From a checkpoint of a small mixture-of-experts model trained on Wikipedia: 6419 steps.
Below are experts of layer 2 (counted from 0) of a mixture-of-experts language model. Rows are named router (the router's row for the expert) and show model dimensions 128-255. Each number is 500 + 50 x the weight over its row's rms, rounded and kept within 0 to 999. Numbers have three digits each.
After each expert's rows: "comes after" lists some tokens at least twice as common just before its tokens as in all text. This comes from a sample of Wikipedia text that the model never trained on. Tokens count by the router's weight.

# expert 1
router:452542541468588550579498526535535474519520548472536521513578415524483450550434524485508459545494409457518474453538462398557472438503491533455575581509489536515509456462524519493537510561453413568494482449452416558613470412548513491548449481494525593549606459556510538526449511529550450503495522608497488472525533446512528478472495441528537440471560464531499498490479504473483491451519
comes after: "\n", "\n\n", " MP", " al", "|  |", "015"

# expert 10
router:463467449369557535510487571500519473484487529486500579551546482480468487434540516501467483516526457538467457482525514517529512540528569515534504464454529469432494537491515590509505567427538438575471506525445481464656531486505544467560513528446511546480537495401463521473556462498540480533443458469458481546521428484519459479503564426486503435446644518524540507439479492447543489601530
comes after: "2", "1", "′", "; ", "==See also==", ", "

# expert 22
router:443504441496505474495535446466502518580431505528500455573546574502507524510532535435582573546571495498443464502589555575454470486459558455486464550515624482496554472530561489577620575481574439473409534464437482465620477410487499516533457444457540510369431478428460525511454462521538494499440488569537436452596593557422515576531583496499558491491538502502477497492490486526434526560452
comes after: "\n", "0", "6", "3", "4", "7"

# expert 7
router:452546501489481538443435596462543509468410516415537507522563466461451595535556537549535474549474409496502479539554586492496476541481581513500497431490538530428521532475561555495563553438548410592522471508500478490602550470530517546526534575439463504498545497458502534431560532450598431540449494488505538548610592501541447493472482452484587450505562504413568432455548544432565552451501
comes after: "1", "2", ",", " | ", "| ", " (aged "

# expert 0
router:454534465519591521484547523498536489475476538470646571505632514457531503512556467514420495491571472478511495496586538485527494566564481478497527446490595422496403441484575518536567484453503483518402491622446475451588433388503530460557432582372568477515527463495482506535542500429537565495429517471524476491573500486448485505568574498473575477457436436555511569437476508534540485515514
comes after: " |", ".", ")", " |  |", "\n", " |  |  |"

# expert 12
router:490510546500532576575488475504596520516502570432536534518491505487482577504473525471406483548516413504521564498569506457419554560437534452500507528484474467550385530494544497483474525479564428560494533471488527521584491474526586530629449499427459524516578464497486581559589525480577475586527479508438439585550488511403457545515523556566487544478515414486544543516455416520534531426506
comes after: " | ", ", ", "| ", "–", " (", " "

# expert 16
router:443487501457534537523396514453505557525514558549569571499500487463423481480527584544496501454475447451481505445588513544482511533611519531480581458518510489411521555560455516607487448382574477512472444513449623469593537477511571497453421534562470504515564508511465493476462384492537525492444516488567415498514541488519531444484512459469538413479550543561538520511495509469499484557508
comes after: " | ", " ", "| ", ".", "–", ":"

# expert 19
router:497467536487506398522412555493541553447535526478408508544500491445563605529539545545478547539442554590479449388501538496444483483552445406405438526501443530539522491495460581539536519441539505442462505521483527571590504406456507470521432443475570491476428518411470505490522489500515424587462471537413478579506543545471530576531490550537548563531557475497486466506482471492507544446570
comes after: "\n", ")", "\n\n", "-", " |", ";"